python train.py --n_layer=14 --d_model=384 --n_experts=16 --experts_per_token=2 --d_expert=144 --d_shared_expert=192 --activation="reglu" --moe_layers=[1, 2, 3, 4, 5, 6, 7, 8, 9, 10, 11, 12, 13] --router_score="softmax" --normalize_top_k=true --routed_scale=1.0 --balance_loss=0.00399 --balance_bias=false --router_logit_norm=1.0 --init_std_router=0.0128 --lr_router=0.00197 --vocab_size=15237 --norm="layernorm" --norm_eps=1e-06 --tie_embeddings="early" --optimizer="soap_variant" --lr=0.00274 --beta1=0.95 --beta2=0.98 --batch_tokens=65536 --seq_len=1024 --train_tokens=368100000 --steps=5617 --dataset="wikipedia_en"
Below are experts of layer 3 (counted from 0) of a mixture-of-experts language model. Rows are named router (the router's row for the expert), gate (a neuron's input weights, with its number), up (a neuron's input weights, with its number), down (a neuron's output weights, with its number) and show model dimensions 192-383. Each number is 128 + 24 x the weight over its row's rms, rounded and kept within 0 to 255.
Before each expert's rows: "comes before" lists some tokens at least twice as common just after its tokens as in all text; "mostly gets" lists some tokens that are sent to it at least half of the time. This comes from a sample of Wikipedia text that the model never trained on. Tokens count by the router's weight.

# expert 8
comes before: " of", ":", " a", " in", " \"", " for"
mostly gets: " \"", " became", " released", " album", " film", " called"
router [ 75 152 129 154 132 109 145 111 119 136 133 161  94 116 154 124 133 149 163 132 159 125 146 100 139 166 104 136 121 123  99 110 156 144 128 116 142 134 124  89 118 124 127 155  88 104 137 135 160 146 117 133 156 140 119 129 113 137 126 125 189 129  86  98 119 100 116 110 100 153  95 131 148 151 131  89  95 128 156 150 128 148 135 179 140  83 127 118 126 157  89 132 134 103 115 155 125 130 178 129 130 135 148 116 116 119 148  99 132 122 109 134 116 155 108 160  74 128 109 121 141 131  81 133  86 138 144 131 186 130 145 134 135 162 102 173 100  99 136 114 139 117 116 100 146 116 116 129 168 115 124 123 130 130 105 150 131  99 179 123 107  84 136 144 154 132 147 104 106 142 116 167 147 152 136 190 144 174 142 146 105 149 113 175 172 114 102 110 142  80 134 107]
gate0 [173 124 118 134 156  81 131 138 178 155 115 123 137 147 203 143 151 144 101 148 128 113 154 136 176  90 161 143 130 146 122 119 130 125 160 159 142 112 110 121 102 108 121 163 173 126 105 147  97 138 158  86 148  99 119 105 176 132 185 113 137 147 119  93  79 185 116  94 104 126  93  95 138 161  89  94 104  93 146 107  99 107  90 120 121  99  99 148 136 123 102 114 132  92 129  93 144 104 154 113 110 128 130 165 125 129 144  92 165 124 120  98 151  78 132 116 101 140 105  92 105 135 137 119 113 123 197 156 100  86  91 154 154  90 125 153 115 119 117 131 112 125  93 137 113 107 131 132 161 152  96 148 186 136 148 145 131 161  79  87 124 150 128 129 118  86 127 154 142 107 133 162 145 147 159 147 129 145 129 146 127 124  93 118 144  96  88 146 156 101 109 105]
up0 [116 163  89 143 151 117 116 145 136  90 120 104 142 141 184 134 104 204 165  83 120 136 134 145 115 141 102 170 106 101 151 148 148 159 122 176 110  83 116 106 123 142 142 118 142  88 136 158 155 124 156 112 148 103 146  86 147 129 152 121 104 127 177 115 118 171 119  97 111 119 126 143 128 149 136  59 141 126 154 145 115 145 115 107 122  93 122 157 144 173 115 144  94  65 167 147 112 138 150 122 121 138 113 165 115 133  77 130 104 145 106 121 117  83  96 119 167 103 117 107 124 129 129 117 104 131 191 123 130 127 118 134 135 116 108  92 152 128 133 171 104 135 141 162 117  86 116 136 117 163 113 118 171 134 146 140 148 103 141 119  99 126 145  94  97  98 120 126 112 151 119 162 148 140 139 164 106 164 162 167 123  70 132 114 168 104  76 107 111 171 160 102]
down0 [154 149 150 157 112 112 128 120 145  92 127 160 104 152 151 123 131 129 138 170 124  93 139 131 133 170 160 164 148 134 115 128 174 142 106 117 118 104 115 112 135 155 161 151 130 103 149 138 143 105 118  98 133 145 115 165 110 181  86 147 128 111 138 123 108 147 127  76 144 149 102 145 126 177 136 134 101 105 147 113 134 107 129  87  96  66 142 158 129 129 100 100 149  99 107 122 130 126  79  74  84 144 145  98 134 116 137 127  83  79 135 110 126 105  87  85 180 122 127 123 155 139 122 151 171 138 158 122 146 130  73 179 149 157 142 138 121 149 157 101 127 104 123 132 101 130 138 136 106 134  90 126 167 141 138 110 100 130 139 143 129  76 127 140  96 146 158 112 100 130 131 117 163 117 159 124 110 110 133 163 122  71 139 103 151 109 112 122 149 153 106 119]

# expert 11
comes before: " a", " the", " to", " in", " by", " was"
mostly gets: " was", " is", " were", " also", " are", " has"
router [165 143 165  91 128 132 131 107 112 154  87 140 155 126 136 131 114 114  95 142 151 109 136  96 145 170 178 133 133 123 112 106 135 100 138 147  73 136 105  79 135 123  94 105 122 130 115 110 114 191 162 115 130 130 109 144 130 143 123 111 130 134 141 123 168 190 106 126 135  50 119 115 106 116 112 157 129 102  94 153  99 148 143 144  67 102 145 153 128  92 118 148  94 149 114  85 143 132 110 101 131  84 135 143 123 120 120 125 129 137 108 123  75 152 114 110 116  83 105 119 147  93  89 168 146 125 117 132 100 114 147  97 109 112 117 107 119 130 137 146 152 150 110 116 134 133 133 119 144 158  98 157 113 157 141 127 117 140 127 163 142  93 121 118 111 160 106 156 119 131 101 131  98 140 109 104 161 150  85 141 157 125 126 137 149  92 137  92 131 124 113 123]
gate0 [138 133 127 194 145 120 147 145  93 126 177  89  86 109 108 115 103 134 105 127 137 164  84 141 141 101 146  99 107 137 131 118 166 133  87 139  81 103  76 154 138 118 109 157  99  99 117 125 162 107 162 140  99 113 154 126 132 142 147 170 150 149  99  98 142 111 123 112 129 118  95 130 116 120 160 127 159 157 134 108 154 123 149 125 125 117 139 149 129 132 139 132 146 112 121 172 103 129 166 160 132  75 163 152 144 114 148 137 127 159 147 115 109 141 135 130 116 135 156 136 110 144 156 135 139 109  86 102 132 118 148 141  88 120 118 159 180  97 109 124  71 117 152  87 131 113 122 140 141  93  85 156 118 138 173 125 117 135 146 165 128  98 140  99 163 112  96 114 158  75 112 100  90 149 143  92  87 171 137 107 110 137 146  82 138 143 132 124 124 137 189 122]
up0 [127 112  94 141 141 128 132 110  86 144 103 154 138 112 124 124 169 171 111 136 110 130 129 143 136 108 121 138 157 139 138  93 123 116 140 149 119 142 125 118 154 136  94 152 120 127 160 162 109  81 115 165  79 127 130 162 153 104 127 133 119 113 132 119 147 130 159 141 129 114 130 139 113 119 123 163 142 100 102 154 123  56 104 115 144 134 126 134 157  97  67 115 122 109 100 141 131 120  80 139 126  87 148 136  79 148 113 137 103 110  88 136 131 147 158 128 168 151 132 163 120 119 148 130 134 102 155 132 121 110 113 140 124 103 115 130 111 170 151 137 130 113 144 128 134 126 117 172 122 153 129 126 125  93 182 119 175 120 123  62 187 137 101 134  89 126 169 145 147 142 150  96 122 125 121 154 164 113 114 135 165  58 107 125  99 131 141 151  90 133 117 162]
down0 [139 149 133 147 110 107 131 107  82  80 105 124 154 112 119 125 134  85 133 164 123 136 122 126 104 108 165 157 119 131 138  74 127 154 147 169 136  82 107 104 138 127 148 143 144 128  74 147 180 115 171 122 156 101 100 124 110 141 105 137 161 129 117  71 138 181 109 161 126 148 102 144 157 126 158 110 106 132 120 102 120  86 140 124 133 106 138 118 136 128 126 136 137 170 137 137 133 128 116 138 142 188 137 115 148 180 125 149 134  90 148 143 132 125 103 112 164  95 169 126 106 104 174 132 118 156  39 116 154 121 118 165 111 114 108 140 139  98 112 112 102 151 156 137 174 158 150 153 122 145  77 112 124  94 105 129 135 160 122 133 134 118 126 130  73 142 147 115 142 107 130 119 133 128 115 137 113 168  87 118 104 130 127  99 123 141 149 155 137 134  87 125]

# expert 1
comes before: " |", ".", "–", "1", "2", ")"
mostly gets: " (", "–", " 3", "°", "/", " 7"
router [ 95 154  98 111  93 184 123 117 137  95 132  67 108 167 103 129 120 135 144 145 131 156 120 149 145  59 144 104 134 124 105 126 147 126  91 100 136 133 147 129 140 115 151 116 110 157 137 157  91 116  96 140 120 108 180  86 126 120 115 143 152 143 153 151 106 110 149  93 118 144 181 132 108 101 111 119 104 119 149 131 159 147 162 139 110 141 117 127  82 121 153  96 107 182 132 145 117 146 127 152 139 133 155  95 128 149 112 109 130 111 139 129 145 135 134 127 156 158 152 142 134 110 104 126 125 130 141 158 137 115 129 136  75 101 109 110 140  50 117 145 158  99 119 113 110 135 149  95 100 148 141 112 127 121 167 149 151 120 134 119 133 124 132 156 120  75 123 166 118 127 181 130 173 163 117 141 157  94 134 146 123 119 115 146 104 131 137 143  59  99 185 141]
gate73 [116 170  95  90 108 165 103 148 124 151 141 127 158 104 118 121 133 108 117 122 159 116 130 160 127 125 119 144 180 107 149 139 161 130 166 144 153 112 150 111 152 112 110 116 136 107 108 121 137 123 159 130  71 171 142 115 189 138 163 150 108 151 147 141 158 146 127 138 169 143 163  75 128 163  96 144 131 129 115 114 100 138  95 104 140 119 110 124 148 150 122  77  95 124 107 120 119 113 111 127  77 126 128 101 157 149 121 140 162 100 165 146 105 105 146  96 117 143 176 110  91 120 136 160 143 135 112 139 127 120 141 117 142 125 156 157 133  81 129 160 153 140  85 141 128 114 176 165 118 161  74 128 136 144 151 170 143 122 142 136 156  98 101 129 148 133 156 120 147 138 157 107 124  95 133 153 137 124 110 120 126 149 106 107 100 142 131  94  95  71 139 141]
up73 [ 97 140 147 159 173 100 157 106 146 152 150 110 137 132 159 111 100 130 101  63 130 144 158  96 141 161 128 148  93 137 163 108 143  84 126 125 100 132 114 133 161 178 105 123 120  88 103 124 139 153 138 118 107 124 109 116  82 109 121 147 166 146 107 148 122 125 149 100 137 124 128 166 109 129 144 167 122 178 135 144 150 121 137 146 105 152 103 130 115  91 105 142 157  97 113 168 141 133 121 120 183 122 102 130 153 155  93 129 123 114 146 115 149 112 141 131 122 110 113 142 109  96 123 130 106 100 134 102 142 140 130 136  92 110 151 140 121 150 121 150 113 113 133 118 124 117 126  96 138 104  81 131 158  94 129 148 164 138 112 155 120  88 111 103 140 108 120 144 141 134 103  92 141  92 139 122 134 135  91 124 108  63 145 111 117 158 143 106 102 178 133 109]
down73 [133 110  78 118 158 151 159 122 108  84 129  84 113 116 119 113 139 144 136 126 113  95 145 133 107 132 144 140  67 130 106 136  94 123 138 150 120 127 131 122 141 148 148 102 105 108 167 141 150 137 105 119 142 113 106  95 111  81 132  76 121 141 154 161 129 126 108 151 140 149  69 133 149 121 184 168 141 158 150 120 148  87 146 114 140 114 180 140 106 105 149 120 140 127 148 174 141 111 126  70 154 114 140 133 147  94 108 132  89 125 111 107 134 114 143 151 136  87 103 148 169 146 149 118 138 150 129 123 123 106 149 106 119 125  92  97  95 109 168 121 142  88 142 120 184  99  75 108 143 147 132 146 102 124 161 107 162 118 110 157 102 142 131 111 141 135 168 102 141 112 115 155 109 161 130 100  99 114 117 103  99  91 160 146 127 130 136 112 144 178 139 125]

# expert 3
comes before: " the", " a", " his", " their", " its", " an"
mostly gets: " in", " with", " from", " for", " by", " of"
router [119 128 101 102 110 122 143  76 123 107 176 128 109 106 130 144 149 121 108 129 136 159  99 125 108 137 132 129 124 147 114 132 148  89 100 128 111 141 166 145 123 152 125 153 179 111 149  87 135 125 145 128 131 102 152 119 122 131 131 170 109  93 115 114 126 137 137 134  72 100 132 127 119  94  90 122 131  86 115 111 164 141 130 131 130 131 152 127 117 143 163  73 136 136 105 111 117 116 125 116 103 125 107 120 126 116 112 113 138 131 110 119 163 132 170 109 145 153 153 128 119 165 171 124 141 159 134 113 157 139 152 134  87 168 127 105 130  97 152 127 154 125 105 137 140 145 137 109 135 134 139 125 116 121 127 162 137 146 108 111 104 120 123 156 120 102 137 171 124 136 122 160  90  98 136 115  89 159 174  98 150 126 140  86 123 180 141 159  86 167  88 162]
gate0 [110  88  95 138 146  65 156 162 105 146 103 131 130 136 111 125 112 112 120 141  75 137 146 133 124 119 132 149 153 144 132 116 140 135 129 130 106 145 144 119 147 121 155 113 129 129 114 126 160 147 109 124 115 145 130 105 120 135 124  89 110 139 101 115 114 120 143 130 124 143 135  70 143  98 110 160 114 158 129 128 114 154 188 157  88 122 123 161  97 158 156 142  50 141 131 139  92 165  96 147 108 126 146 125 126 120 112 105 116 170 139 160 141 110 119 117 148 139 116 147 110 110 128 133 112 151  89 115 146  69  73 128 150  68 130 144 144 121 129 130 152 110 133 135 137 144 134 185 103 149 141 147 108 115 116 143 152 124 129 114 165 103  67 132 107 111 108 132 101 150 102 140 115 104 148 151 153 134  81 152 128 140 141 149 150  81 114 115 152  92 149 140]
up0 [164 152 137 113  97 172  94  79 133 132  82 139 103 147 131 140 105 118 147 122 157 138 156 149 197 146  98 129 101 101 112  88 120 137 175 146 133 121 160 123 115 146 105 113 152 116 129 159 167 134 127 128 139 104  99 129  90 146  95 141 112 122 134 145 141 146 156 112 122 134 124 139 146 163 165 158  80 120 171 166 119 167 103 106 127 147 171 126  98 175 115 112 129 164  78 140 100 131 164 132 133 178 129  97 122 175 128 164 107 149 114  98  90  93 133 136  96 156 133 172 137 125 151 103 130  70 106 150 163 147 140 150 125 133 117 138 144 124 149 124 114 100 119 129 120 117 138 141 159 134 193 137 110 129 162  86 100  90  79 122 109 146 162 122 103 135 110 154 123 132 121 110 132 144 106 133 163  89 147 181 135 138 138 154 115  88 113 105 132 104 157 144]
down0 [131 163 100 110 127  77 118 144 121 129 143 146 178  89 110 121 137 107  94 166 143 166 153 164 130 108  80 151 150 151 111  86 121 183 133 160 159  76  87 155  91 151 116 129 160 168 125 166  97 179 118 113 101 156 112 125 141 122 150 112 121 119 144 150 145 148 150 113 128 112  93 135  86 113 134 134 141 136 149  89 119 118 106 151 136  97 110 111 104 105 115 125  98 136 155 217 137 139  87 106 124 122 142 151 168 190 132 112 149 149 129 134 142 114 128 113 198  93 123 152 162 166 126 119 132 106 111 101 109 122 145 109 154 105 153 130  93 140 117 123 170 130 129 114 142 119 117 112 135 108 105 109 157 105 126 121 127 110 164 161 142  98 121  91 143 133 114 114 148 111 139  81 187 162 140 115 108 118  79 130 127 148 102 109 139  76  98  92 125  93 161 125]